From a checkpoint of a small mixture-of-experts model trained on Wikipedia.
Size: 10 layers, width 256, 68M parameters.
Experts: 32 experts in each of 10 layers, 160 SwiGLU neurons an expert, 2 picks a token, a sigmoid router.
Below are experts of layer 3 (counted from 0) of a mixture-of-experts language model. Rows are named router (the router's row for the expert), gate (a neuron's input weights, with its number), up (a neuron's input weights, with its number) and show model dimensions 128-255. Each number is 128 + 24 x the weight over its row's rms, rounded and kept within 0 to 255. Numbers have three digits each.
After each expert's rows: a language model's description of what the expert responds to; "gets" lists some tokens that make up at least twice as much of what it gets as of all text. This comes from a sample of Wikipedia text that the model never trained on. Tokens count by the router's weight.

# expert 21
router:134129133125163150166131126120132124127099142127152123131111139139114133131149136129113150132146114131130092142141125104145133111166141111149161110088119108135110146139165124139124109102122132147144136139092096157165151068108166131150144116122146172078115115119138138109122125090120121125109110153083114157128129113125134118129145124166168142091117104163137100131113130115140094140157
gate0:114176137141143127147052108123117123138109183114103138141178181113156153109143141123161090159126125130107109144117128110150164118120124156119184098148158151131122129173102107160126130125139120141165161147132106129145139094185111075142127136123168172156120109109116117088106111084122124138137111103101099124125105140134132095132145136100108142138131176128125177118118192155156133114113
up0:117153148140124139120192134112125146132124202104131123148134168135129143094194138104134148139174132142104143103162190135182121137129155110104185108146147145180116130107113156147139102130121115137139111177114127125125121112138082119163149133159128119150147100170129142142192073120140128151107141147158128122163093107128133095087101134138151133117107124132149156156132169104182136102134
gate1:160149154150115093154132071145124091175118135117126089124153148133141119135134139120121113102125133155142175126120140124120160132161158130122124121116126144171136103161163122176101080116125120104117123101169110170142139138113125182101133197136114072148132089111147092129141083120109148137124094143155106129148131124128112104112136136080152141155095161155106122141088080115115132103161
up1:136108097133111094092133104078130108134094168052109130132117142158115181173084112129157107118118116120105141176111156133135146129122142115141100105097127138152139129115109089124119142128164102125072091100160111115144107101132143176106118108131121134143103113144167124093115121111119111156128109096136106142154123129176071124152116111115127145145159173154086073125123138130162134147124
gate2:142121138071129115138126133123134075127100149121167158125126159108110162175125102134083108145131142145126069143137141072141139151146056128129141150099166124089135123147154141089125138106108163140132166114105139060134104056126091113143117135097114147149133110117121119116104121134146145101163140115128158090112166178132121124139125191140101124105145153132118124117139201089136102126126
up2:098138158120104146130167122104124112157147158097120131139101099115086096103163166121146151107103112161126075084143152129078126114166082144117163152135179164146110132116134157117122148110173116121126097167137149078124100140130129178120123117125065103134136133139101134139095135151160111097130143080170134094146138159140109124136095178123137122111116163084128111106143171118078096078146
gate3:152128076145117105096147149167136123115118136137123095117135141101147113134102118154086175123108108170149113109113149118101122138083106096140138114134097159129077135144181116144118135098111128089108166112089120120125113112105129133097115146097123117132136103107129144155187133115168138115181123153114115132178153166091126119130132151130136150108150122112162109075135108091112118139130
up3:148131095141124111121137112163139095104111132110121108119126111153144135114122100152123175137148080142160133127119118120113142116143122110139144103115134154159118128161183117160129091105097137124084163130182148168123153126136146133106118149107124087144095102139118119166165099116117148078131129152136141133185165123127106125068073127104158165129126127159140129129101123099128108172120
gate4:148072133082135089117132120156153092153084092150138084147175133156138117124118146108119139113093124148170162129120129142123143107117146117115082085149189139098140111156143147114113134099153132124111147122151147110131132144129104113124126088108174081092096108141114137159131140132118145108167136110203159118182162126172099104122123116106120182140117142099146112101143172123157113096089
up4:121171161129134101136122148134112106155103120136098128165128150166142119170095152101115104165167141156147135143124137167145128075163129107137167089162159101128158104105103123116136103152136096128119128122102153177137112128157095113170083136160145110084101096134152110104155110127140141129117107160117162108133124146143100139113169130093147127119162125140137152163082164136161159153115
gate5:151131135101117120122119155127145149102116134113087115114123124168114141108106133102116130069131113119133144149140176098128071070115096126119107119142139119068112094145144159074150107136104139092168159064148127127118090111154125131101100173133149099133128136103129135117112174158114138142133116107102136198066128129130128192136076126105148097136136136118117118123126118162190146136124
up5:092120149131109124149123148115128148130142119089163140169083109165124133086132101108117139081135088080137137156105139088110085105154136135128105119113110129096120093149148168092151100107153138109173170090156145130118099154152121135122112153123106086168179140134133137119092130136132131106129131134146167157105130147111103159129103120103187066146128124111107105128156120148160166152123
gate6:113155118122134160118104132136145158101128125148147128128124130114156111138114067097131131094134134120152141153134166111150081114155144141131079151093147108104130142101163146099127139105134104138122054104142108120146112080154134086111133112167177115086115129111094114114133131148167121165140166119133130165110109154161132162142135114157144152099139122152136149131114106096168113178148
up6:133106110151123024124132160143129114147128129120136163111137148146094122114147138101107128155135136136078110079127149115144165134150124136119135136131121184125102137140128088142135148132125168102120128139135127110113152135136132169119109152131101152152140104137166090124150120085104119145134124125185103129140102120102143118098132116133091104142128138104125101146166133127113146075118
gate7:183140098134125108156099102111099093109113069108087094151096088101156123135087140141129145098112152139116153124084144125157134132175097168137101148169089184137100149142149161125126117086121136128091147129165125152121168145119114128150134128129136121136144140093111111111163068152155138128115195129123127124125121127112169121095148121122095112131115131118151179140130143150120126129102
up7:180145130142133117127135159096147112138125134084132098147135147122143150102140152144098147135171094139111084176137118143177111115130121125182107153136148123160111166118128146134108132132092099103115123159137139142127116119170107113113118106168113123110146109124125160136213108127158133133107154117147103093132164146072151152097150179142109133137135129102097119162137131106117112130108
What it handles: Short letter pieces inside rare or foreign words and names, such as Se(ah)awks, Te(j)as, Iquit(os), Sp(or)otomaculum.
gets: "i", "o", "a", "an", "y", "in"

# expert 10
router:119121118093160151156091135138123128106125173108132185143131117111127145106154118124125090147161131144074113124173135129101161131136136131139116095107105127096099121124144124164134136105116083135114116142091133117181126068160153131132085138129129164152131148093122115116116113123131133168099109147121114116135103166114128166103157110110094090106175127112142112105153122103111124154108
gate0:140139135120148125182094083138126153133133137124145108118106144137117166117172150137109109126162098115142113147185125101141131097120151171112128119144110121147144115119105154140150142096129137083141100124146127145144149139140097119093120107101074116128108166112101117151066135148113135145104131097137120127170095140085144166135107167109149133178086116169034140123100127126130147111143
up0:121101129143108119134159191102136104116158143127155144093104060095119139148139139086150148136138172120100097118138138130134164128099098112172092136124153150099117148133113150106131111136130140162128144130120170114126144098118133171153131159136117122080131142149138143136173102122150140116133086110131148094137083135130159176051143122122115136088164121170121141138098137079107149126136
gate1:087119141141100143131080070101156112144099131138105148118133108127179130154159150158139130132133120134143152147140119125121166171134118116088109119152169090137158130104140180130173103124118146152146108182152121109128157142102089125078127140117078165140083117132118090145091110127116121140110150098130219126167167127128121108101159124092079142144137129142095174114107124166112119146150
up1:131171114106142118111106105164138113155097122155142143161129127135108110157111117141146122134139149112139115117087116154102161116156123142134123199112084168162127128130149158135144165112106105164131133111134078102127138130145117124099121101134137164115127110145166129180127194151097101140115117112122115124085100169166129092124129153159106129116131137167187131131117175131146128144131
gate2:149160112143135139141117113144182140097134154163169156128165105097120143142151117150154109140125127099155136114127164150156135136189144096143122142096124124187178134115152107131168077130140153145114131126133100129164139137154154145114110124139131152108133128115125122158129128125138058116117165115090122111152132085148077138110142133098146163068123100120126152086099105151140099121133
up2:095154108127153144144105151120124122131100149128147141136125124126145128128083165126135126064100125149135138118101089128108134184113134144105174124144099163140103124095132141146121141094131113170142106148145143117117127138143086114108140131096135138129160116109140190119116128122144124139127139155151135136083133148111104134123106146143083102133111133119180122120144130144132135152121
gate3:145164151136137145152086134143161148099084127118145129136131119097169097110130139180140110125079126099163114129110105114126147153160150079112178104127112170137147155132127143091166134100133143139122144151126104125175114127138132103135134128128146150134140128117146145118155133121166096167125161127087170146139129132112107155135115139136149169149119112109143155119147145173127106104106
up3:123110116140130095111169196090118135120131143137105098155091115143129174147105144130164115119110105120174117123150163127132130128116107113087110131144123126129148119143079145109144086125097113124121094109142162105132121117135162184065114115180112094080171130140101126172168119137132136100150163125135136133121145145099151113137112168096165128090138124137131145132154143163140132136155
gate4:093130134080107136136121129098151092136122115122150097114119122089129110144115105183148115119110102119121167082115121137107135142183111126073207173142100137122150134197108144122201114099135146131143127163181128107154138155095166118100106124138144121121141144115113088169151171111143104079114118101079128142171127115134144100171157138132155137117111114139131097125137116162111174143132
up4:137132093126115147110174168126105108168126131141134157177143110129110179126103112151114115145179093141141073080154116053130095149132097121149098144145105173154102111132106129142134137106138112114142150118134119146126127123144141097124150138128122153132125152135164165130173150120153145109153085151159099119183122127096117091153138161100163143103113148125142096158125106144139106129135
gate5:110113130148156154110112157153133145135149106098134103139155149148150056151101102143095095100088142135147059122124121119111118126107102106137141103114087135140137124121131123178101162123156114152158098117144130094143174121107130174111086137129127129150156118117118111122121184144162137089092121156136114132151107136128125076152092148131122161143108048131174134122123147122094123049164
up5:112102090139128146104098103116125129143156142118141138133103137189128081148045131120138118117109086167111119118083149099121142112163097130149159121147114168129102130101207131123095173133096062170139078124148123110128141152125156121114140124086123101133160137128128140067101105142118137147137109097116140114130088134180120137103109098150080155081154106126169140098146119103122119123144
gate6:140160140131144127151092104163174082145119137135142137102131128125144124118065146149146119123134117112176112123100105122125114127169119104110139143135137140147131136153132149111137135094159148137117089142152126104170167140123155152124100138147165122122148140106109098152146144098119071130139133109090105139142107122174117102122106135135127143113122113098155172104124141131139106115118
up6:144132099098128121097156148120141121132104157136187141168158123140089118151144080110154150124152115120114142107158142114092161155120097143128082179086081139107106149176152119142148153129123082140109148135109119127131121118138135153138148121125147114157146148105166103121113104148141125152146073200139109102130089140120062142117153177134140104094131121121134132105122115123157150142102
gate7:128157140131155183159153117138172128152142103140156125155116141136135121167144153113127125112111136103165170118097129130148105140181169092144162137095117149126128073108149137125129122148134147099098148135129093096149154126139123136103128176115130111086113095139134148128112103100123062141116120165089149141126118128111109117100105099172101122112110136121148177117150127166151117130107
up7:158180174151148107140105143133124140120166138117070124130122136134134116157120153160173086144124113095115100140138163132148168124128144120127148113098116168102144120134112184129129094127131165129125148160114160121131130133138127155047098118150101151120075154135110142145154106107134123119114171175121120103128123068126091129139124097102161147144139092089130128157092155154125111132156
What it handles: Commas, colons, semicolons and table pipes separating items, often fused to the end of a word piece, such as a, / er, / y,.
gets: " |", ",", ":", ";", "|", " and"

# expert 0
router:120137113103143160166108121115137136112121162094166167139150129106088134103157126133091097155161134146102124121163172130119148128123165133136120115112134147079120128125175121151144150098127094105098103135104111118181130079146156127164062147143137153132139149097100150128131118107154122150074095143114097152125111166076129186127147122133106098105180112111155144093154143098124140142099
gate0:133136130121155092144115133133149129165108122158159138121171121088126137113111134139149148135120126089133156112121146128147130131149111126091147128124133171166140112154126162129172126112131153109132120183142094136208142114128130172134125184134143174126153177118138120185103102108154137137140123101087125141181151130145135138140123114138131085113145109116097149102115123155117121136143
up0:105150121138151143154129130119110112145104130131159108126112139126088168148172136137130115121156126119132157159150127147181142159123118118125113078129114100125111118130124167116114127134156135138126097161149129172143154108125155140147138087130117111097140148170171112115163128083070128119099145117120192089153136104163119153084176087150112130126097090163123140195099125091141107097105
gate1:119155104158091151137091137157128158115142144078135122163138115139097120101142166174138054123128169162123171125119176111142083091118121089166138131112138123141117139124167155126163097093153124127157132088133132087136122108113182168132145139152145144142158116092110146129127104126117143128149135114149107143147112168126095143160108181104153137133089110140104147070141099142133104159121
up1:117149179083116140113153141121127141149095123132093136181138138130070128146150087158152149143148127120115147183120137131151105128131156110131137114145131109160134132168159112104193144109163103102097160145083122121125118166108131151074157135092109143143141152129072158107121098107127102121147152117116173144127121120084124148147118110130153106149128144132136104162117154139132133115151
gate2:109151067115143161159129122159132077106080118121139147127102120102108137112131109168099132117138097127130142160143152070087155135141145130139142096111150074108129135158125133134124098090112150158170104092109117130147112112142146145114166119108168160139135157123106087129126144115122120162154171122123079149109146163136093164155100181102134170149116124077121147162130106168112125146122
up2:110150192074160107156120119117139135148132139125159113135129137158119152081135117138106169113165155141125144132109186137132139120105131142146140109097152138102151129142094140085137112111117138121177084126123130112123127105163126110177146096128157160099104112103117127131108149143102118179149179110130138135138148118131093140136136131125130153166179137119123132129134161133113118109129
gate3:136109098081163162099121205115107120114121093112133187136147124114142123140100146097160204135126127143145119143148140140139118117127082133135085122147157131114137136132157133136137164084137128125142127131157109144150159107105138110150094138103131156095163146144129137124160133182102112128112157127122148133172142120114108122130124156149112159086113106150147142101109119102119118135127
up3:121111136120146140116129120126117117156133112105112118112051151142114104168131163174075102163132120154127070118144129083192149135090136082104155136144127107096130163096151124112142125111104149104106115175112117136133096123152118100125111068136112113156152101154120110136129084121106096135124138100103125151132119137139199160130197152149176146132107110155126098135100138136076114141120
gate4:109120116149132147109116189135136147135107155088149123118095116105119154134141148143123099108115144105149127095132154069159129151111143113106099091115156096133144150152127147101096075147069129131145144117134139145143136121128146163140153138105149139139134157133138158112099130094149117201140116109075128145135202139122133147132117130152140136124093187117124083132102134128133176138119
up4:157124131093131107129116097125119135137170099124100124151126159122166112105131128151135107136113151131141132155106113153129144167126112152129162148125088119141077075123104120087158125097169149147138131107116128108109120126117107094085093076116168132078130081167130121177139114126054165097098157143101113079125088125120138098169115148116156107153117126124085102152123136127097117139142
gate5:136146084098120155155098144117115151156116099131113130167119128112090143112157145112086120068128051162097119107125140141196165147122114108133092093142158147101134138138123142115136112121123146120101096174131105113140102102090121099103114124120144136114118162123087111094083122100122135146113149117093081155169137137091162135141135144175090120126130107112133080081142151105144130141102
up5:127081155125147106124150147131138113139082130177128113107098126165100144135086102151159101127137132132073157124151152112130093093182154140121121125128165136101138114132132093120104118134132122115102149147177126096131154131117119151142125164140123103113144136131145157120148160124141115119192145148178120105070126104125185116156106098117136102118117117089167161113129144111129097089083
gate6:107116108146126125119116122121168082105091140132158134122108135146142110130077106150138133114129107129123125096122144120112115077164085070126163138122112165157111110134142101113121136135152104093109135112157113121173120117164120156147123129152136158108124115103150128117102124148139122137137137140120148175130165132142127123147145102130140172080143142160150133109129115136120057109142
up6:128064102129146121121138167076110129172120128134127159115106107081080144101123139124105131136145132132141094099123132136186133135092122110122128081163174129141116151089133175145139151127141157170151138126108114105120137097078128116192111159133121103116108151110086120105117084155153138090061109157174126096150151147108120149132119144154099115137095115154141136119151122135155144091200
gate7:106139137127134153123099100127158118152121175112134137125120116121151118110103116185131137132133109122096141120095140096119154183145129132130141098080143146143158138118094165113164133109162139151088115153138085102195153114128132165135105146117154141117110134083141133119058120111158109128117118132105110140138109127141120115173139114132176123090147127146144135119140155148166114096150
up7:156141123128091122149132104140122157095128149177102143139140120128141119124160163114121146111100138135131152142123141160123134125133170135117104131135114135127059133160185092118124109160110143086151120158130140142132114157124115149096150160095143107098129118126088141166167125155108127164124184119117126103123086105098150134086134171118075143128124166065123162132150115109111163133097
What it handles: No clear shared feature; takes scattered digits, capital letters, opening parentheses, prepositions and pronouns such as in, on, (, You.
gets: "1", "2", " (", " T", " in ", " S"

# expert 7
router:131150100095142152162104112108119117110116147097166152145149113106113146093149134149085087150156127145106108134163163119105152129141155133140114095109120129093111111162161128124147150106126110123097139145110117125179127076130169109171076153137148153129158150093123144132143128113152112150071107138131121157114089182085126174136146088136124114092160123122160138099166134096151136160129
gate0:185134109152153122154133141181126055125133134123148127125126133124077129112151177123124182142101129132138149160121166162157169150172135138111152085150091086121096122154146109138134156154146145150122145173096132096129137096123128174158137106111164143132135188134147097081134064115142119121111168130131101122077103145120098119128099115170109164105129113153139152145151104127129149113158
up0:078176140133137104157108145073119175146139130101158152117076099137127154131105112145114086124175110146124099115141083095108114118076140073191108156127107155107143129115079124127099142102138120134100096123173128180136141156155138078120113164159138105144178068105112123136120187125095127161103086149129155105134114121145145130103157153108095097139158131141117129128119148105145135092102
gate1:126096130108083090136114130105105126124145116128142108144086146133131123176151141143072151155150109079121118154118095142135108140157151100087135120114085114155164136133134108133168132126153092103127092130099117145140091126131152132101095136151125118137104119144153122141136118138085106092057122101090151167116075094115128135111127122142127163150119131130128134166087119119181124109084
up1:150104155156166101082113144159124122120163113083089112146161125144110122127098141102116140162133168143124129101102169110158105116097112143144091115139111099067135100080111121114122132109130132085151151117076139114140138094121120085159115146102140091143105151106112142172129086128138142133186129115103070108125146166129144140135126093162148145098124100048113128088176150144119148130134
gate2:159132105140076172165138130094168160083116142160196117103161110120141177136135153118135134111102117131149127121158103127118126173124164119090165072151118173113166151111113102146145179115137146139127103124139123148133154151107192158079090158090124143144139112160112142136093121165105147177096136119103112138148109104093179140095121155132084124139143092142112162059118129172098132149117
up2:130129161118072117166137123096125184112149108140124100141068155147144118147110084160109136135138141090152088167116122143105160139102144122124158100135134100129150135125111129130131151113155147113106110144113143167126145112114158165075111128143137149102118124151072180110108123154146097150154144125132109149148146103133154144132139137106103133147174114156112110157062137122106109142106
gate3:109133117119168115148115124130170074115104133124148147142150132137112118144118126151126114121101116132121122123142121101122148142112102132114127117138152135148155134158147126152150119116149118121123103172151091123181155120162128137147132146155126123092134122109106116138069118113122121102127116164153126092187172137121148104132133123150131129124134134117125148122058134127125122127185
up3:126121094126162118126137150117139105116086108159162136104146134131135121126105115141116128206129127113132108136157138115137185131128103115163081139159200102169091120125137122145131126125108133151117104094141160115135151113147138116147118108120122134119116078078183129121094124088177124083100078133106113120172141064143152110180083121119135139151110110139107073100131142108187098126134
gate4:096126096173106142104087119137121093124118135143174114084144133144124120096125096174068152132137094101155124145125136120146129108159116083115166131171163151138147131114092149162176119117134130120126103132146112126137136135116124155146096119175111113109162126109137153140126056144173089172159127109114144182132141150127129122117156116125120120134155102142146117079150146149108088120138
up4:143162128111169077109126132101144101132154124147106083142072106123116131120121134105124130149146146130140137150136133124137119131157077163117123145109127120117130126160111124161109166160150127108126126116096143072129163139132086120107131148099202109126072131131136142127106131143124087073059118158122084112142074114155175104154099120180142178141125101137108139138129119127115128095152
gate5:137133117121053127150117140165128108072121126129121121131110128138144161184112152128176129102132154129153120156160111124140084112127148126101095149125134114145119164103118128117132132112134114160111073141115112147131128169137151167097120128117108109092152126132103130144127073141103146144134144101107164124135112146152153132102117165136092124139134144101141138148061153121144158152121
up5:173130128120136139139123147129143152128158112156141138108123161128136114137154117097152098135127150097104179115119151150132133168139151131160088094105127134128106115135145170144150142146092128065165110132096160115133085113139121136145127130111097174107093179157115187157125124144124174143119132125133135159188155080177122160152160147186122167123110093149156142120132076182116130158095
gate6:144128132097130132144139137175126145132118122141117150123155179109130112191094109107122117129142156107129120157124129105142125142152098133105127112125168111110172082173104141154110120083165134138123144138106140111133138139144149112136107148136112122133127132126117139199106146117156140155141129161102092135151132095119144189143123114112116119108156128130108132120151150155085147130130
up6:173139128138109128152119135134139146100112148178130138135107103149139176119140114115132097174143116124110124156125075094122106117152148142102109128136140117149171140143126078191123100171139089136117114107097099121124115135133171089078167135104142170132157123141136136085134129130126122141138126132148117142156146130124138110113117135156131158120120161135126084130115158176127141137095
gate7:132117131141105137169074146125150105146136124127171128183107105156110093146132174157094089110109104122174125129102127122094116113128152069067117133121093133137125128111135148096125107121131164091120098121105134177136135143133135134131093079168092158080146110137143113131124089130110129168163142143096142143174161177147114124108119168125131103127113130073125158149116167146118158106100
up7:156180167182131144141136096090132102109107149090111125127147145104147116137112120107134141131125108132105109097150127133106150153095115165208095118117207148076107123137123152137121146175179130124118120150107127092134164142165099143110121171115145114193115123144102171123115139119131157118090121132106126128123114141129120180096163122121142157125121140129169143144138107088136157158101
What it handles: Closing parentheses, closing quote marks, percent signs and table cell separators, usually right after numbers or quoted names.
gets: ")", "\"", " |  |", "),", ") |", " |"

# expert 18
router:122137136092127143169085137110117117120126171128148164128125121131084163114138175144126085126154124123115136119141157133123167169180151144140136114139108108070138157154142141166121114062115095118136141180140149084157117100164166143125048144165114155139138135121127110121142128091171130142094115123155103145156113136120108115134153118104138123110169138122164139110155135080148136139110
gate0:104117108097099109130086118099118126134143120117130136124115146111134148158143129170099168125077107112088108122115167151115188129117144123099148167172165135127138112119090121088182129137093182094098111048141143167138126128137158132114128151082109133118145139114160125135132126142103124113155105086132144145167113101079134136148152139140162203125136136142117102137097082124129111137202
up0:083126139072144129080194130118118114105153106107105113147068019124138090135136161085138136133134136121139115146111116128127090092143125126081114120156166113132125144083160147121124125133117119116139156110119117131129116083094115140151104139140134118080153137093108140156120142110119094094107149123099174125115122176107108128138126126117142104112176138134136134101156108151103131120129
gate1:110156149094120074123166137120158092147112153087136092138136123136120145134094100122133146119110118148147092115161094138133136082184110117155106102149139129136156119125136139103151106157105125165119115141131137175136126102146121134145122141158085160121117136132156115153122189161068131136115133139138171102114069167157141140091098140120116109130107125121082104146120167148131116140153
up1:098167168150130122141100143103178186132093144096116173146130177126148146152143118136109156194141111107104132113144135125141138162110104157114142140116117122148161094105123088088158137091100114121132174165140132105130118149161125138142153120124111089100100137121157120120207139133111155176119121124124116091124118114095107127133128136130139099139152103118125101150119152145123139109143
gate2:145129123120144133124155118138169172150136124135135147101172093136113108090175095122124103175163112146143168140169148114135115121146130064124167100115119127130115116117133149158164162111151104126113071124146144106143110112100157105159139112087111137099138105131118120150135127071100082152087145164107106150171145123094148125158111128126130127124133127129137156121154132148111132106137
up2:159125079168167132093152113161073125111120178143093111132154129140136098076138141165151134063120138132107141148088135140101145140152135128135138107135141117136113159147075175141128126100108159103119149094125137153134085130086069139141127138139151136100117160141124140139109093140138140129159136144111086158110156111129143132145105119114142173123134119141124116148155141134138125150132
gate3:167108161147115115153118119134131102169114110174098140132151154177151108131067127126116122133133113109144147147106160114139105131130097140150118135118139134130116082174140115087116093147145114130157156140148135127126130127188114061156118090101138148164088135091091103120101106090113229142137156134170122089124145074131159127163155113131105132130122137079172120132117160123139103124116
up3:136141140151114122162130093158156128159141109133120133129177146131149126163140130132114109158123139107145158119088112105102124160140127131103112132129122139119158157160154123149092146159164155122206175125136124115133127134163147114142123137131141123189132133111160083115127123103127178140144133112143094102089185094132132126125143158156138082134149143118158114119134143138134139130120
gate4:158128190179112162158136120133101121152112114089138137137082152143186183131123163119099114151124117144106117126143139121127163134108160138092139118091137146169136113110121114175143136142117156132114153110130110133123111134130084111139114092115122087133116136080130149145156152078134136153167115122102125150110157115135128137151143149103143136164096107118121104129131142142129124106153
up4:152100103134126148122096118103141139114131160118133172126112116110088147129098109141120111118114128176060141142106146138149132131055095138142118176100093098123116122093121104134101081126103100124130128136122125139123124152168149121095142143079141177136132161149112123143074128208154115111199128116157115114179117134094151144103179077163109129093139155153136118117093120131146107092142
gate5:116162118175138121171136130127163146157072130149131156135138140091127119104138105158128148132128104146169139123103147105130109089142107151119109128083160158138117151130137135118156126150115179095105114092103101176152156093132133085167150131113169203120132146146147160124098088128121130156138120162130134151099116120166147145079129106107113152074109098133124127133081110143106129128170
up5:061100138183129094091150137160119163163195131126141124146154150164139097154143106108131143099142156154109085093117152101106122103091143119129138154151107145129126096171139096109099152127128087097147153085132133159128117136135142175101121118124123150147150122157139122107149165091076099168157132129149116104164150139159132135127138143124199118131138139123117109110124118124122124132172
gate6:100145123143159152069154140144114132123120112129128096131120106164145107083109146121154130114131134132145129098131128094126077099145153112120133136095118156174091092116182128097130095101114097140137148116105139125132080118128158193087110105113143110099094109146120193116115101092123131159174137121106135110150136115133126110100092117127095131122107111133115168146090139137125098168138
up6:087104119115100134153080142132127143150152140084127156122144091130089154129114101123080113138148087141123135172146141094117147129082121146140100098120119143100164143135083136110109156102188100133155077164128117105129091128130135139124068170164131149162135124149127132156125147104129123167126092110148089116151121157104102144111081129163109113146151116110120100064142125115136125151144
gate7:122098126121117113102195139141120116139082104122096101112121085067101147145055093121128110167137140142087084109119075120129107102109096138117074130147150144178133151148150138135117103119097113103100096093124117181124147125078177115133134104101136123127123121091107129117087126166126127136116101088108122148135124112117148141122123145148112134105136121186099132095164135148155135128154
up7:113134095078148086082154170149143115143147137109130179081118093134096115148141111139124109089073138136181073173120123129119140094123111079152124153121128137132107116152136189147082141102140123120130142141176133124128148122126129161126121137123103110163108131094135121131126127099101152104142138128102144145125145195191150131103135094119131134146111113113130089161130151130118132157150
What it handles: Two- and three-digit number pieces in dates, populations, coordinates, routes and table cells, such as March 5, 16,943, Interstate 81.
gets: "6", "10", "5", "3", "7", "20"

# expert 9
router:125157095134150164135113132148132124107129165091132112107152104125146133135078139145140115128105110112085105100150120116144102114160142130150186168136122137121117120115153143132158129097099114121127097107087132126154134109149153147117062113103134136093152137101065090138133096129112118118097142102083138172116117146149122128121100155137122136076166100136122167124120117116150134150155
gate0:149183104117136154121121141148120127104142133133173100112116126127116097163126113134103130075120148140142172170149125133131151152169141133139146144092090134074108143142117152153128123130099103152126178079162082110127062127080085116118131133134149120141126171099124136129159133167118122176138158135133190163130131138134149101105139136135146127111134082153137124102156136094128101162132
up0:184152110133134140133139100137109114119120126165196131126168119182193122096152115181152171128137110154104130093107183146150150157117129163123128119127099119138152186089139143169141138116133110140114106159116124147131094120157098157084128104128101119109139157206122158122090096125139126118147125137074118151143161057134099100127085102122153092130085114130146147119167102134124129142134
gate1:105170091087110127153158162140119141122115117121102120130065118134133110124152108137144132134138147120112123143079118135124136150166118156149119158164104163147144129121123173149119134176160155135125106105110102112125102140118127150138115140178103111124100180105094154113123107130153101134123133156119119161107129107104124144127138141141099105129157153157145146128146112121132115132140
up1:088138147132101147144135153150121120149106075111091099125080122114075098097147128158125117138132122117055126120083081145109146171154098137119147145148158110138116101116145151133121114143085108136107119143137093107133135149124144153143097136131133083110123169144064157076136119114133072151124101121120142149113096114105106153144113137100133116137127141146165120129149136128123081137146
gate2:115107130154123141106061120130132076119123146114125119145166127142136136127096108166121140129134129117110107150103119140143179161137129162103144097156115153136100170138103128176053139137156162114124079116101088130134085103154087097126107092135131139157149117105118132171084127134136124134136119156083075145108142112190143177113113135151126134114160112140127141113138110155123122140129
up2:132111140101105152104121135124104111125120110144115118116111132111137120130104126124158149174160064109110144165097125140149176167126142118094148119136117129144091162107093126135092128124118131130101088159122091139130080078114084097166110130149100120088124118139184120172165088134157101113107127144146135106131078073153169185135160162157121120099162124163138103125116150086156105132143
gate3:095132160109128121124138121124103128158195130129162158109151101088098137130144082113097107121105114144120156148147092111111160123108109102108129138097140128121139111164135116114112144134159139114143136119087133113145163134100179098134149115128135133149142138101128143137113147116107127130118140167121112140177153143104147159154125129142115130157128121144145117116098163166131105089168
up3:153142123121069106141112167124125102110134126124108126166097115150102140144130147124107129133131127129155100128108113116121071112139130118097144146184093137158130146119116134111132110108136122139089134100073104156144076121132113127120107107147093068170112120107141120110180124087124136120108111102124148133125109133146091108098118157135129143093104082117137108120119087107081132101098
gate4:123149107129127107154105113106149083092086154112137105092091103101154138108126110132139145153118079130143157092139085079139132131152119093151147145109122141129110183139137143115117122130117132136107093112100110131120112100119131112124139194156122166137162142127124123111100092139123083105144127120109164109103113145128102125115168145135063119112155092158122123104151075093153121109106
up4:146069110121146157102164155144093121111179120149131147164124147170095111122133152120096076118145166111123102168147169122140087163127124124106125102132134098133159132121138114165147135126139091139137149120122169119124100144105118145123095058156111070167097130121101103135136153112153126173122114103147117189118132130120123108114128111137150110152134125129097157111145125086139095141157
gate5:097124087131171119108172161171109146155077088123114127141074105112063146143121140106116176108109136124119159107145123118120138148104124155155148174148166120104140121131139163163153127108151171123153156129140093142129077128094123107166130145107131143099162150111155162127087096123137139102095072152131144122103142133098160165162180127142095127096142142160186106117117125122151102139124
up5:111144133118144151159139127163117138122146110111116103125115153128134126101116152104115080119129104140116153127160115122070131136140101151119166136131082121116170109134136129140140130107109124120154166146166117101123124165089110186144084146137175164116136141143107108132146122160112144103148175097113170147118133120126142099112172104126122104115151130115187155114162119147122105202175
gate6:138121125130099094136126102148173142123135098156159160129144148129113132130105137144124121141143150079124137143188145097118142097138130140117165117142125148146156165147137142136140147135191137117140093112126129112131111129168123111162108153111127110211130110081145144120086118157138119154129105173096125110145114158140098141094114129137136176129141103122100126140164119113146135143096
up6:091128151094109119139125048143153138163149053116088130146138120123128086166148174149168116124126091109141121133131179140119134115131122152098128125110153126186126077111179141105124100116138100131120104150161119109129124126165130102070087079118124101152101110122102131100105151139135143108168124123098122095152156137139132139133116144140128130162117138114106115123141153112123137160149
gate7:171088117116103113149104131122142131152136102145147148075127141115085164090149095065076123157179124096117147104133157151138148115110130055120091120126143115134153133134095151118110143155177093140154098118143161109132121084131139133155100204117132112117101075142119138184088142146129107111157147125151090114130133149138105124139132114126133156118117157135116142119138140130162089111126
up7:132109110134113151184110118155132109114150111129127171140103142111087123163134148098108061120135147118118121124176149105141119117093154133135138130083136138138119088128187160133101107171138111102163124082129125138116103155145124112136117097096152098124129130156121092096138108112090150095095160114174097124113172122152145070156077174131138077128121113117152086145138156102128101102139
What it handles: Endings and whole words that form adjectives or participles, such as -ed, -ing, -ical, -ated, arm(ored), col(ored), new, national, local.
gets: "ing", "ed", "ic", "al", " new", "ate"